config = dict(
    n_layer=10,
    d_model=256,
    n_experts=128,
    experts_per_token=8,
    d_expert=32,
    d_shared_expert=0,
    activation='swiglu',
    moe_layers=[2, 3, 4, 5, 6, 7, 8, 9],
    router_score='softmax',
    normalize_top_k=True,
    routed_scale=2.5,
    balance_loss=0.0142,
    balance_bias=False,
    router_cosine_scale=20.0,
    init_std_router=0.015,
    lr_router=0.00118,
    n_head=2,
    n_kv_head=1,
    head_dim=128,
    vocab_size=32768,
    norm='rmsnorm',
    norm_place='pre',
    norm_eps=1e-05,
    positions='rope',
    rope_base=10000.0,
    rope_fraction=1.0,
    qk_norm=False,
    attn_scale=0.0884,
    tie_embeddings=False,
    parallel_block=False,
    init='uniform',
    init_std_qkv=0.0276,
    init_std_o=0.0,
    init_std_up=0.0276,
    init_std_down=0.0,
    optimizer='soap_variant',
    lr=0.00367,
    beta1=0.95,
    beta2=0.95,
    weight_decay=0.019,
    lr_head=0.00689,
    grad_clip=2.0,
    warmup_steps=200,
    schedule='wsd',
    decay_fraction=0.651,
    decay_shape='pow',
    final_lr_fraction=0.1,
    batch_tokens=32768,
    seq_len=1024,
    doc_mask=True,
    train_tokens=314500000,
    steps=9598,
    dataset='wikipedia_en',
)
Below are experts of layer 3 (counted from 0) of a mixture-of-experts language model. Rows are named router (the router's row for the expert), gate (a neuron's input weights, with its number), up (a neuron's input weights, with its number) and show model dimensions 0-255. Each number is 500 + 25 x the weight over its row's rms, rounded and kept within 0 to 999. Numbers have three digits each.
Before each expert's rows: a language model's description of what the expert responds to. This comes from a sample of Wikipedia text that the model never trained on.

# expert 50
Description: Inner pieces like end, ach, oc, ark in calendar, entendre, Dendrocopos, embark, plus decimal points in percentage and statistics tables.
router:519508518533482538506489479536470467493501504479496534479465507486485523532508511502471533480503497530514486507538493506518469502468532532520539468499472475536490532492522477493480497513455489452471504501459487489522507472512470477507460483490522515536511500520508532517530553495475505517539524468474534522562510479489518466463493460546520501521526529491460495457530472532471490557525495522462476477522518517521463534519544515482470489522457529480534509491460510442515525519548494468514474546499539482509509465501490518506497526483517472477490490516522497481476507474548483514486536526487545490504477535478531540498480459492483471520484529523507519493471462529507477499503538484538446511460478499510510544520540481461508492473472487480498506505517487517504482507464509
gate0:542495540494480490462485515495485524510528484518524525517502455486520479536500512468480496486538529534542484521518502464552489494546459467552472496495482482521522517483495493496535498447500492515509509468463507463489513499525506516523520523487554485516503524514568541499480529500516507534486495525484464455541508517471506464547502476530455503473512468489520480448497517486523505513489545485497518502503491519468517497477484486507486495558522484484504511513544496476507502498511479502492491506506558501491456495521492487540483486443478513541478523504520474490530478493525493536505448507502490481507508482525535553527475487501526500483482533485451526480518494447493537502487569491520520483529474471514505487459531514482488530514505523486537495541546486520457536494486533
up0:505513495515515507503528493500448493515520466545506522495498530513495554480512506490470500524511500491514493512506506519500497472529455480523495483497554488537511519497492494472560493488513490557508526506510538480479534474538538471507461524503473519487531486564573551489492470514548486498501495541513477525574523502531511504497490499479502524491470497457503476497484512508463444529514525497479509442474525493464533478486478500487463489493501478486491488501496463491522497482492519496466495554481520506485530478479509532520489508483461491499482530487462494478490442538487452514495476498473487489494529512494468534518498474503479523522501530519444500456513497495526513494479460497522501500487511481474515476458521526491486536503489509496496569528508481502485538554517574
gate1:461493500499494485466505526490463509489495522479519535545482539522494519480504495529487478528504506482493457520508526505542506527444491516489485528453536513514507502489478489502509465472517490511552509462501497503520470500490509509483484522454547508506502525435528533536552459490493499483508489546502480510501471524530499504544518489509502474523553510506485461502462525489512472508562532515477515506474468466503482461496484525507480504479503472474503525474545515491515503485505529519499489482438562473535483525477464490497487484515539525503501466510466510509522578480443492499495480459506501507537512492529532484538488511544548495484523525530503490518486499464455465515486503494496512485506502507511473538473483499490483545476518473531497483493481479527513565471503551
up1:475483480492478498491536500542522476496502471501497515437513496481495495526526467445489532466514523516502524448480506477447539461568516493541501503526463487510471486533532536513470538509473526451470528538520480499510513505533480514548497485520447465525472517539500484491474533473538502507511524448486514475474539500483507505489497506498509511478479452508517513510526506482503525469473472509523489477516493516490560505470490487521497474526508498550526477519490510502492542543505454488507454513506470501467517494517495509543478531503468492513487521489522492514520449494551502502501507524504461527434491477481499505497508481469497482503511471489504544497507497533523489469500486519505486517462509533481521486517549521517529460501453441464507506512518528474479458516518484
gate2:487474478452500491479521487498510508501539473525467519492533489467461486504488498508487508505494491445521497507503501476445553452504529536548474489491460457500487495505527534472486499453476513488512523484452542534465521531508489505488505493474477505497518468499501492498537447500503502512500438498523511513462528500508503493487498499502552438484510511483457496546484506531494531539464524491506445485511509488509473462481517512502530508504522500487545528502491508514495468460488504500498564456505484479534505527513500500476510507482530522500488525474475528488533525488463472473498512499496564519479531455516512503560505518478480476491466477546505484464536479463531499528531536517480518504466510503464448523514480491519543515523505527524547482463487507526509522531514483
up2:488476483498467498483489498489531534514504499478474474519462489475494521497493469510485482529523501516499566487520552495489498517519443544490519486484481529550493521518517469492509557495530521524501545478494509470481505517490520487475463509512530505498516517470492480505441540473474475476481547492514486524481529515475488512505479504470472490503499505521515509480483477485536519453532518543494519528502468479520544496482492551539492518534466485517475524497526517497464526557457441471493504509494454488450471511493488503465476516523517507527515480487546577534474489507532500518539490498500529459462508527483481483498483526498501509514471518521534530529473532485549526491496482524542488534526448486536464474493501491519473476531507528518553515496513481504503478500506477
gate3:484488493508533510453498491505492530522508521492523579480547500467516491508515504533483523501441537486521521498521505493476496485491490488477499475470463523465486497499428480473501506535507500510468495514524472496478549494487522470504492493491503509479476547540511540528499501497467499471470502549493502524555495504518490527517519486553501453493468508524487522450505527457472507519469504446484482467494548474549536491454509497491485492524506541512508513503479487479525483467497487473495475529471496517538546501535479457501501494494504493487499481476497475478525533478472532505535490478469473506407514488493462454537499485474491518520498475511475508522467507504514480526496532485511481514499473503503529524473544450516452492475505520479462529502493475518512550494492485
up3:520479522546471532501497512545539535506518518528468535492522525504514466525487489488518519482528508510489505518473484549486450522521516541515525548528501463499510534516527541517511519504499516500501493520500479440519494469519456484517507485533441494487519521485461485492485530437523496530516495502499495460514497502466502523482463476455506506490542432526494490497497540512521508492524446525505463525527441489523508470499513511508523484466535498532499493503484481501490491499528451491495468441479484496498474482454518492543493540509535511490514488515481471552521491503524508508484508478500470526488511506461514535485511506425496488474545479462491507506452481505503500448517477510468469485500527549490488493500530468511480476527447489521527504478506479477493463486495479
gate4:438521530526502507487494505509472474481524512514519527521494512467490475491527487555489493538532487492502546485514523517493476466508496478535438482480496454500528482476524465504420483464480515492493518511513509524491516495514497526501484525465506478453497497523511472535486475462503513499465523501508523483442472542493534525523504510495498482522467484506490483438479486490477491520470474497456487462477505501544532534497517494507512476514496503522468526498521519501470490500470464498527444492496499522489498510470505466458489457539541488526538523465492501511475496484435501504537488503494527509467499459481482521519479519476523537499514486535492498512509471475471515514444486513462433499538492527483569535517495511511502510478494502520478475451509501474451530515488530
up4:549501467492514491478522493521534547491537522508534497474476479508461566538486516482522498534512535495511467493482465494526486519505498520449522543481484502485478505570505496503529512495534492520530484485508476501469440472515466425537503469516498503575484529491498573487476510526520481477498495512524462494518518489497468488503508504497477506477537527513499537532508528510507529511505481504539493537487496494523480499522458523513526469497525493469508520538465479531507548477554521508501491519549462506527494502525509534535498508456525502484487463493518456478527495517545511494475534497519503496478500543511529494506498485493493468487523483508492513500491522490540492504529491510478528496470508439509463494499516521508487504499505538454558532522464458501509501495494468
gate5:523503536505455488517454520492464460514497512468553449524502510500522497477498497506555474499504494482514468497554487461501496500483479443466461510463494511485473498485524477504474486469490501502491505498461531511479458478496518482471535551515443476511497496510509501518482511542438493527468530523499519554456506476481497502517505469518475476482502516473495532552490546505484535460496533468519538493465508528502478457511494494514493473484490547466462491487519500507466474508485528487495531559503510539487537489486503474513489495497500522476507429479532492497518482472523499510481504519507508518540485491529461512514499477565543500500492501479448480554518554472497510500501515514531498492489486489531492485523484477487511543456524497540486513537499533519520513489506492
up5:492533482464521517526486498493522543502472506503528486510474491435503488506467519516518534497484491522479536501497494480495494478518496542488538461520486453507470505489492532517506488504496501505501514454520492458558524537496510474464434519477508524540516485473509514488484553502508510515481496472526452483494479518469513509481497568524519512462482505526501539482499495483523487504442458518510475557468529505470508493510466481514523491476543472508511490533507496474526551483511484519471441487468493535531510452479518495475533546482524495514464469520491521494492515546537490478505498499496477487498484480499500453484492528466481482463489469475502489470492510530504542476516437480525502475520498480500498526498517536554512506530484473446482459471512491490494510536448483
gate6:499481471482552510509471449483505506540480484506463485493532522488453519542561495530482509523492521517475520472475531499493523497510443498459508520516488501492465472486462513505507520534482514543477484494500504515542536508522526503514482504507484475502485453542455515535483464520498484515520493524539491499540503449472501490539491538532552486534483488447464481476495451497566524534454482495507501518464513501557491488488515472520495492535506452472479533534495476512547525531486505482531529479476465501477478487475493465460483521497489486537479506540484521507518455514518501520518495526517488488492509505549497500490517473503475505485542512508492525512494515504503539527503474529524507513483489557472533515516544449516521490500507492517528527507531513521493524533527534
up6:487511477533457483491491528493507536463542507479543509467464499501532476474484465468528505511517448480518496522486476457497476543512555484530526515495487482503530475532515510465498503451505475477538503535485496493497470465505486449467520508510487498515494516496508505469479499479487477503504474445508505510481472542517493511473491444473452483474489513556511516503479515472471517468501479498463510482505465493454538487473512469469521483455496565529534470535481488557496496510514505497448442486490529509488477515476458509530490525507492516465536481527544502497474509478492503487517527488465488500494514444518479495465503514509534490505471496485498507496508495515490482460534493455469453515497485438478465486466477494484566523485496512462489490502479500527496482483492479
gate7:509481531514504496453535462504540520509461508484497541458477498436516470477490485480490522493489516485487484482481484485500512453547537511559524455513454459517501497471490465488482527512515496500463478513537482523514513499481500493509505443480500458499474493521472481512472555511507512488514508483443497482506477534480479487548522491498503515525527458523501508470526529513518532508492473508517458470543538520524508524490504513460539483519520487485499468522511476473489499470522464488510488504481485515449490539558503489507448520521492488516548502510524452526494475497550455471533480516503489504464515459485558484495498500473545495474475514507468510483487513485517453517537535504528470493511489487499516491505490490528526497477445487492494493501541506452444521524496511
up7:516489537524479517502506468485516526464476497506509509507523515451515492503512504474498524499481486477489480466459517480518518478527511492544524506516514467508528496490493505455530495510467484543505446518509498553521479495512528490485538465458493481519476483484478502519498535524523508484520475518464457525520508530439464506500524507549503546480551460507506473495535525491506484534515484477504513517504490518531496505478503483441496522476498516501462494532476506514466489525553504497452465525463522501476485523519514502483414568472496480520538486545514453508508478513534466482503532503485498540499502455489505498479494469512516492434454505493492524532463498454509488534520503482508462484519480501478526497515439504526517523471488487495496501523540471499452482479521499
gate8:480517502518505485465513452490488528511474504467539496533511460517506512540463489526525484511483518522515455514533507516538491499493487477497495499512487515514469475476481500495484532534514492533482504482504548517475515487493443489479528516507485544519477466479469533525519525515491530499507546527532509529476496509476499473519505527526486499470515532515490561496488482542510524406490498456531487482448469518512496488532488514509475481503468504456510482483492504461497497511487439515523503511481499501531516493504498454535529441467474514545486454473480507520489544538500467537532460519462541484529531501482503459545518504512515470510493507524479534493513557482485513497526499514504530534497494520471499484491522433501466528474505492491489520531512498507508495443500537
up8:483502510467496499519498490534532533471504542506494541487473462521531478517483547523507517490527489502517520520506493520477544527501516526515530483526538475515459497491494460471521537512504498489538497496511552488510470476477501509495498497498524516542486491526483489496485506449539514508497487496536508496493476525526511494484531503504482496540553468514494534482516495541539483534456479471525505486520472500462442507520535513541537490486509508546500489468485502481447473449511477527500537527503479528474545494516546482480503522509540435546503513547511529495508517499520521504500524485467513493441520504450537500471505530517503476467481506488537444465520545551507486514509508506513499567495476486488514482470538494502485517529504479462495503532543483526495462504507519
gate9:452542527514583463469519476500496499554531505490515527487499529530490434488525505487522488515504502527499428509486494494551475520561533509517520481504480527526513502509500504503517499524521511530451517492521549490512504512510476469465494475553489475484547491502490499454508468507521532542487499491520525528549514500513498489490489473483484489504499500490524512515481525487547545470550521491518460499461517497458558529519502499504523488528510541487550492474489451498505508509496455499547469515501535517475500534529525521488518486545518533519449463498505496538470507485471497524491464503526515502474512472478504444531469506509510505489480473511502492548504488518474503474490476509493468508510494500516464496493516506510499489455503508508538495490517506478474497442507537
up9:482435483516473543451531485543439481544484515504487502551535514507499531445440557515487515539494483480494505487481513488523536466476504500510503474487502475493523487497478475540451495460475510491550478516461524549531481455515485476504515522474535509476497493473492526545509495530475493547532526496513443503484497487481524534539505504504516494507521498466491473488528521487506458460485520485457506489534467492535490515480498505488488483520471447471471505504539510482482492473488476533492508478502515480487486441532451485475495529504457491482508491460474507480522513535479489480465501499502493476481508494488486536512501508521522467496535510499478503524500496447475491467478495473514526518483532523477522501489536527508541510513476518545510531533512485509478540483491471
gate10:472540509534489515489535512542499493483503496464487469526483507530487477489514490495547535502515554520506482552500513494495484453530508521507494463503485505489471549503487501527531504451481515504475556490512484525509493510524476523486455515465497529470530460467548528493477519467495455512527493486518506476507498498496500518535450465494448504509486484506499521453488484490534492491493505509510498504516493496517555523504552530484561491478449472478529524529511454513543497548495472450506499482503546510492537466527499479486528460488490530513469507482495540507477481535539447506510471483470530479503480470508514534505503486469485496501501481491491552517549490506506520503493511528512497502479473519468486502480536489448548487510516520535515537478487486518438542492521525
up10:527469491426521452494492516458497477530499472565530505449514468448476515506496533522459473485460470494485507487505489482478494500506513516498512495488550454457503462521487490491467514523511493475558482506483535510484540526459523505494506477495524486495511548528459514464474471525511464496490498507514493496446482481487524495481491509480490495457478492478517473476497493445482489493513568518489535490483512527513455462466476478495470513513489508484454484527516505547494507489485534514547528538552471491483484497505461522474500520488468479506479477481527525491496509498486537499505512492510484455497471514492453529494486523516484509505517482491522466501510518489467528499512521478508517480539451470477490469549452512516483469531519494472490488552477513516538463496495472
gate11:507510483508518501502447505555505530488510494509503515547494521506494509510524527499480516521493477488507520511480470461462471496536511472492486496520459521497566526534491508458489551488465494461487503497483501512476493538449504484509497516479507465551513537535511498498510536484506484482467480484496487483470477542514465497462535489515445452516556516513505491512487522543514526451497504494500477467500492498486553528486475496502514471530500523491507500530523491536497483476495489484485522512480523488457496510532524502481501556515524471509494551535502468504508456498487541493479524555473484489498530465482470506481502519511497483478525417510498497495516488507536518537529493536554550461479470468498501498498541484514502502500475457474540526492519488439517482450510517
up11:490511495497497489519503496579535484476531482464485483535501516497489490528485502507490509533501445496499525514493502481475491516534484505504460508493484507503528529499485463468540537484489507457528500516494492484504472507488510495507509529531490472513534480542516469504520490488458519454475485510488519481501463558542487484489527475521491487494516516551511509502493496538497504506475489504540532501509480531484544516502499496512546483481473447526526519510508519539484522468497495511510518526492489458462498531533443526492501557548482475441485537538500446496530475514481527483490516583509511526499535479484490456474493489503509514478491484526494497463491511527550502522486470529515553475532500502509547510493503483515495486497505504464523544457533484499541484458515570
gate12:500463536554501464476465494506515492512534471491477482545555467508491478514489510487516532520489494527493466489497495507493508514481463490492538439527492478479482541461469491486518469530455504513530474518467501509499490514515516515494467474512518451486479492515485502502522472501515490504538493509529478516490467497465493465546445456537492479485538503506481492495545490483536505524467468506492516491490514543530483447516505511468514455485502508469515546523471497518491496502508555453524474484475500496510470519541507517491455483510502526502499519535474489484500475555498534531481459496489502486519508463479498500463491551510476509558524493478495482473470474494511508501506503511499479531549485509468471514474512494488532537463506528502446519533514441513443489488508562
up12:523497477491530528555454506486512518479494543497497499454478492492485518474511482479480493487511510502491538458536488477501500520487508525496461538451522496540502499528501494513503561476560495501503527520548528464511493481468501510480525487505475507507505506504518500488483545479524505460460554492476499536510500534523527499476497558482542533537528521510563482474478536471475477492504523512483485488550497476517475510480459491514485519502536488503550461472517504479478498474471471496473527539491508526479493501479513493529525501520497464490525482457546498490520466477492489467494506496530526499473522568531483529529485500511515507451490538500509521526519514494475488495495528470507528497470517510554474494498498469521474502538483480539540509510461576527536523476492510
gate13:481500486488513495519523454493571531459481526493518507492500523507543507519470468514488519484502506503507510491479491515514421482561521527472496510474503454459468527550507496460510475472488501511499530477480486504492480470487504531517504480522508509504512502453464499468446486490523486477470503556489496483507503509498498485488509467542523488519480503475499519489513544522524529503496448477472481480510473452471482519517494509515474510498500511521483506545515490502492504497540524495528499517476527530500508504498517486521498481494456444513531476529509552510490428509495509480467469520507519449464530545499504489498468484483480497481507462455464520477492494519528520496508511468506506517479474419489519502487453497515475455511523475490456521475463468506480554535551489
up13:500490523526475502523507449507496524463488532493514544528503485494502485523479492462475490493503506512497513521515484523519487487528527508457482522492476453502542531532506527502454472480541502511531544468462493501459535484517494524490501462500517505494511539469504500480491524501516533505436537552556501508518487529462505517505515498484500491576526498486479500477520513482501533488501498470463512512493512452494456498546488441522479509502497532485493503493481505475503481487548450537513510491504501532465537489461497442479469470544518509523546515508516538461496470521497507541470466474488482449485502559499450519519485530485478471481474463519501455488466518471501522487525503463484490475482491511540507529521488478482475510481513486484461505491471481472502537480530489
gate14:508498487509512457504514497479482511496461519434483507469504484500496522524511519520530522529511490518496528467512518480514462516517504498466491510474525483531515483496511520492499529499521522486457520519513503474520511471502479492506537555517514459467545518478455497465488442482496493486495540473480460534485496484458502489518496528521512496495487499492510503518497533513496460548500466470483519438521482539497507537520493488507529524516515490559487524519463491477493481524434501450506477482509515511509535521514489521499504467541460468506474482474541511479504501460443493473487481516466481505531505464461489550512465450474507503495496541470498536460470494475510504493503552532487489529482485493470527510505441492532516501480453495560522543490483547503456503502532514
up14:511536517502504504477514470507486492532514527525469475496495492527514498497539522508531543501514486524495497469511498509542509517561514518503506494512503520539517542504492496560474519518535502491503525529513498448502496543483465512512526515519518483498548479542451475486512536475461499573508536481502481500485501495476463516545478515495488530509492505487470508553495514513513496517492492474477503481479546532522487531528470484517541484498532501503529543494485487454525478540457443513491499519484501539461512476542526503522504476544505487489490525494492518512505546505437510452486465449490489502520541446494476499460462482477489507496486487490504516467496477512470461515508521473512491498517479481479503507491527454472507471467517516505430509465509561492450487495493526
gate15:508500460518522514481512547552475539504531521500497527459482525478468501523545485485479536454445535459481517460479520478497533494507475471532519526507511506479460446501450520515528507501505508489452501504480492494514485493488484534509491493494514494530480490454502499503502490490466502507517465506494529486493471534499492499482505490489525483553523493550521510565450503483528474500478488474567472544508512469489494536486524522478484498473512489498540495501469477481479464502457445518508484499518532461472461492497512503483472426486507491509459498456452524517502489482491510528541489526479512541505520461515509463530552534481496494516499519502484529487500507512494504551522474510501513542505498502539485508479483516514484530519526521499510465475543493492506510453453520
up15:480500512516494497532514450473524497503507499467505504483503533529496486473481501499523497550534459498523466476489518527495535521504469519514489465503468503522475518474523494450495476500497513523509493549525482491507547481537511490493499502496533531512495518529523522542524471520470536505486524499545491478544529462516470545507474495501462489497499504475518485515475508492415491506520509516442498481550513502529544455511485487547476500532487486504454494501536470518520500480565541471481500485496495512517542474518480496485489554481503510530519484474545501493524488529530482490448513467485481468485513503488479500525497499537499518491513476554496485497483521485538501467449528507530497452485503531492501552533530488521494494510501547548500510526461515565485467494487532
gate16:524533492495508485496446571486500473499505511500513528518541483534514499487500426526492542526479471524521498504461494498485484498502511519501498492471505513508475560523523502526477510429526497552527499542501513500505478512496455535521499495554527489489495489481532482520497537506504500472492468451490506486504523498526526492500540501489447538559522498519534470510519480515532532533486489514536492525483481451541526529521486485449490516537521520519520495517489483506541511492534509497515507491478544536457490487568511490523468528513473524533519480499492537503520480500500459487530534446529463520454472494491553511523486502479491516482490545516512544515513496520505503496536485513503516484513488471470516507499478498522467465467509492519529515459500473446507496493508509
up16:491489519501525477503519497510507498494490479495499483495511509471508511494491529496529479510514517478467531491570499496521508486485490502499499473477526454531514450489493470468503498510487492513496473483521499543519528484495464499527488508478475495562497463530501512517458484551464531524496490534525506488437506542455474517491465506523552487502488510497491521491472474486419449482483501486542482463515488501473486507495495491523488476462456472462499476503512559519463485474525498531489501500534491481539470526442434487481518494479495460477467475543482493496506506494507488493515459548517511520504511487505463471498526497513526480525474473517492507483481483473544522482549514509504519526496547522547516509437531499505509553507479503516471493536506510550493518487440507
gate17:535515531517513488515544484519498539516475518491477470512502490476533479530490531526477489489503524439500479489478512516491508542459520515473486485508514461473530500489491530496493501504479499485508474494508494495546537488482495507528496509481542503520491497530493518507494475505506500532521446438508468554494493481498479491538509494443510496501517477475495483493489513471495466520486509503511467459545483486514458536447482479500485485464493463442474520487488504542507528488490534480482495465516483499466543470569529519477485450504520483466520531522488496483492536480516483465484468449456472490519481472501571510497499449502499530503504516504454503449518452481494499526502491516470459507532489492509488507502486535542503484496450448505534474475515532510483479453466518
up17:561482458473540513512523555510465496531481477486509485529536535507517521474490504462501536506484452465515490496501540481496493474508486487530475475484523472516512528505487495500447519534527505481496494482472524520544531504517549475492470508460481466478476568520467512471499494513465500520510530492469483558467458498525527500520496530495511521478505535534497484478494472491471526471493496511517513519500500494508483541496519471461502488490478469461515506527553522461493485510455529505486482526521506535500521507527505501510518555522494513479523499482447497496489454513501483493466495508462464515464545472525486498506486490473510535503518533503466519479505505553474469490513507434529530491483512510481509508465500483492529493540502493546567464473497508502480456479464513
gate18:478478485517508517448504506512528503483489509519518516471522497493489524523516455495458492535520521489479486535504473499502504497515440524506508492472473469519489500531478485497477532529518514522503472523558467540546532480430504489491465440482495438513524484505491506511448501501496521524512544538519492489540483509500473507531519503481509479506551515490418488486509517503529548506513472491490531522476477454493506517448506501493478451509523500471499484526485498498458513476528528512525484492470528486468522504551471468514476498489496503489464482509495506482476480499476553497486485509568489526440465481476475501506504497497490479505478461524476494459515464482520492531523542461497470503492466510513550495517524507501485520516511495530497519508483447489463509490513447
up18:509507541493475481514484483493484496504527514526463507532456472500483475490506552462501512472481537493503500505498512530482467468504497489485494525535474538505497491468493518514535493500468503489477525465513507468481497497523505493569540491516476551504432482485551498484509511469519527512477498431456502486462502453504524536519523496503450506469476509453502521504486497504520476489495520476452492470489499527508506477522487456445511494502519490494512496477483510541521495540488450444460537523496464494467497516456532514487522471543565547514548528495490517482482522514487473527521533489476503475516501544509513502487542499549506481502505519499525515504491532503515487466504467536466513478496546513492477487519476474469534501475533500494477480485542551494488504472482515
gate19:462504505489477494537491505507512495500498489502484433520551578523509524545490444456499504476506537514520494516487441506503477492539512496517469503443430470553461484525477497489518478479505484533510512522531542510496506501490469502503507470467492461505441546510506528475483538504519527490538517507512528508479502468532499544482495525506503557495474532536528503486462522494502503492456445486499478474493523480496503467500489485479513489516459438474483471498556509487534497510515477495490494445501497513508480503486493497517538487527489524463501434500510524528535482501524503499515455484522504509447518531525534516521531491471517504486514492475505501492525464473478543508509507496537514489510511482468503490500517543482525506507481481532507543477502504509494489516467485
up19:508459491490437496513507507466505471483512473459509518509472477535528483471502499488498521493500479497491471521500519544513498517521520478504526469531490488476516491449501534553523514543512497506509474524534503494497524449512492478477523498507511536455529511558491496517556453506455504544511468497475497502529500487486473489511504492501531505529550513511495480475508512488501493468493515518492492491483537482540547529510541530482448507493522495529521525498476490469478475532485526436482492482497515529489484551498487498514464524483511572537510541492492484492491547482472498516491496494506486467520478481486493523515471539529507557546515495524532526499476509477478458500462502474495459557489520526531466524510493467476514527508473533529530474520467483516493521544529457
gate20:498529488488507510541473513501447514486500485510504501511501497551483510473505443532501526488479477482497457515512460422512463514451486513496475480524527533498530471477444502482532479487509518481522514505443479492481458483478507479494542542511538519477492498557520520499515449518507469503491450533513457474503544526471480485484472512478538508475524528500522514485492527499428505507512543498484550486482478534519513490510499542506479515467486491440493537462483487452486511492513520523493519488529505504541505482482480516500470508526497521530481476481491483459519490522488471472481498513486503561512520498523501560523485520524486506529483487490485489511483473500495517501480481547512499524522513507493467516516534485487501547455522533516542526514452491478495535525490473
up20:505497456493500505503481510520486512505518495479483501524573536464467449531467529488533536509499510490489492495492503485491503487505512458484516426568455515509510462469512487462466469499475511482502507484520475523498467506511487542504491505512455529487462525497530459449522513490474555517481500496529517467482505544488505547501515475545470487480495528480533468463515488510522525496533508449512459482479530558537537504543516510502504514491489474476502520533505520497495557520543466510475477492499493514482551499527521491493453490507528533513473490461533465494466470541494474512512496494480483500490495481476495504493485477486493463525522503466508514536493532488530482491494504517483458476495432512486491476482487509473473539488482497499500483445455468490472496487494485
gate21:453515476491522503515516495468439445488473480504502519522504527479492477513497489430534508471519506521505500503500510515539497528523481470489465511504465492448471497474475498519471505491514507522502508456494470500514506527508518437542555550498504475469530487548517516514491507499474455477499538498491464501550495478488514490543476528517487490455506481456503508474498478524496512502536525509479517492455530500487478492517486498525508505503483488513470460530539498509594461499480493499530510489498547480504524457503482474484518467506525508498487509491499516454506469508512522484507486502516488518460502507530522476513471456529504500505497474514494499458456515504541499491477446522513504494469480477511524504491532495516557480420501550538506525454471483504523496524505511
up21:469480529543505495513507494528540579481528521529478449484461495535467490496496472490485502473426506529494507493477515498501491488546524464475520502533501504531528487503501459479501498518474509504498516562469533526496503497484483507487504477522463536517507476475464501504527532517533518520460484488493562491495479540517460539519514488531499495513459463504495506485520517506533541495495439502497490520495497485530481526480508525504488463477507509513528471492463516478467551488513498519505513443515489490490508527526498512522522500506509510523473503500493477522533506493491468501515518460512525489509513496449482495452505568475497488507482516501480497554489494506477531490540534491510507493524504504500531499517537544470462484535472487449473519522498537496519515408536475
gate22:524468527482478492503490479478489465474492505527502532547493523521514530491523497472528539500473532531504484534458537469468503490507493513516472475517490505493516542472501520537522532526494494497549445533446503557501477494505503482539492503497509538496489503509505513504515483458471501548485429529508536514529479500517484522453505523483478535515488484477479516535484490527520517458533526476468482506497520490468473498533527514513490493503517484480461455497478524519490514514487497517503486534521535498474470476515518468517494499503456465475491523497444469485493435490491524495496506487501474510485535487564490484516473488546493452527505498548483499513509525502459482523496505541504484518479461498489534566505504537484467479527522475465478523530460514448476458508518478
up22:468505489536542507470489479488544519485486508471445437530496539504514517490463503492490511491488484531509485467502472505501495509475513547491499439483529508521476523483496531499513510481500507516483529476545524524512496494507471485505498508460466520543499524481490512515475466471467485523535537441527513537486475514530501491521493497492471525535540535461505479495488480492509494474540503516536467518478491502484495558522487511486463457511548497483495532496507483487518541482489451486554458549518492516507476489469491453504479492494469552469501446502487473499494522511511444528484497517495485521548467528475528481513514532461489485465470537482496514462482519473519529445506522512482501529469535532482477540496519522519498502517507470514506482521495514543474470500523542
gate23:477528527508547515431473530519491512461541517507507511541494513454486532532513504491467485502504510496493443517521461447473498514499488511512484532491502472449495490520544460483528529481496510513485499478503521503486486538513536550514525518457529447556434533488500512487455540497503532487501523492441481463466506507522482531524520472492462495514520511482485529508517536515493536530486459518523500460527493490469512535472515513485529535487522486486480469542532510508471510516498512470541477531492509514485464500505503485531477496484505494492491492477521517473484446477484501478499472474502504492453489478525515479497490493522513466529512487469498506526485479519526502489468467518493446524511490424436522493569510504511477507479484508504525510505467499483502510500496514
up23:492533499487484530441497543498476521485517520494534508524519530439502532482527517501459491474509501507506476505527496494479466534509508498503471516500505435494513503484479477505517537501519523510493486472493548519484483504556521514493535547446509487500476511505506535520482504468502559521498499508428501483501486490527492501504503505481515464512521498490494477503506521517483550519504508492527490462489499489469492506527483492522505515484507500489469478529527474527521520526506546444502481534499508510452437488501466515521495479473514537484470527498492486468497458458484518473523501517508503486456506495551505548516519525539503451556497476485531496528470504528480487485432479520508482543483514459448546499559508475542506477462481492513541503540469487501525482474502504
gate24:451501490503488500489513533473528478463476506497550491524498562497509498502462516483490503518511498483470505520459451520470485507493523505492525526475451473476512499475511475535494528450501494571507516459479493500458515424542524492489496516472550533478536460458520509479507483440510473490536467510537503515464505480458496494530498486524507468519500514467503516527546511477519479451478484505544537540498508520547500488476453506500526473480535468545513526498548522528527507515499497468516466494508484519502499496489458486471463527509469516556494494496489541528519509510502517505464470461493515509501540515503482510499516522498483461495542488493490515468517520495521483475483503492527533477513518529462480518497510511482543510523481522554482501510470505507477498511541516
up24:477536503503489509519501527548488514521478495482492531504540528465532511484499508473495491491466535521512500499477504478501475489517473514453504484497469528533432492467502531517513468489483488514457479482527527469571496461543512525529504494505515503435483505453523543518484497537525501525521518545485506468513498475519531495485511471496534567485525454508512486481430492500508493517526467485489470466421488485507515536505489507490495507495472476501514532479518526497506472508514477485515481493502513511484523503532544519493560462526474537525489473508512541497481470503524513504512525535529510496518471529551501527500509472494481480525501492550489519499515458494475488502481468512511514497515507496478540468496513519525553506476514530504488534549499527421481505501505518
gate25:514503517512530508481518465505510504487518504460469484488463488501468485496506474485511522483492562512493517459488511488508482547527514522452455521495478484463474527499531489518525491473491502502451513508537479453531522475547451539506500514514466465478511510480493457516499475486518478511523515468467444439529510512496481480542475468479500485519457507508527487488502491589493480505516529514520463501543486519459523487498543475498554484496500527524525486482463517493514497486464436494511494515526481499496486515505513476519505468495516487477458501470537486533518519482497492511512483487502514483500512475490514495541465538454490525515481501466485503498519503483456476468511536511479454511550545503535508523478537546529520535506476493510509480479530547529477472477498536
up25:548463481493494514489468547509504462496501501538524512489488460474499489465534491533557527527495521486508552485489534522503482473515496505505527514499523500457509491534516527515460488467496498485459511491476454511495458498510458502515451480521453501512478486483509474465529496483442474461515522462481471484451488491486491520517492488511462521504504449489477515487477483499541557474476502504487547544495508472506519537487537496529532494509463499505503517510482548509495491485484480514480492476480466519474492498455532481502514561473515485536556492487481507519496502500542491487497532528460508475488513505528536469473475544453484513521505522512542515512528491519534499532476537512506539485484520545546522490501530498489522475499462485497441479469516504461490534516518489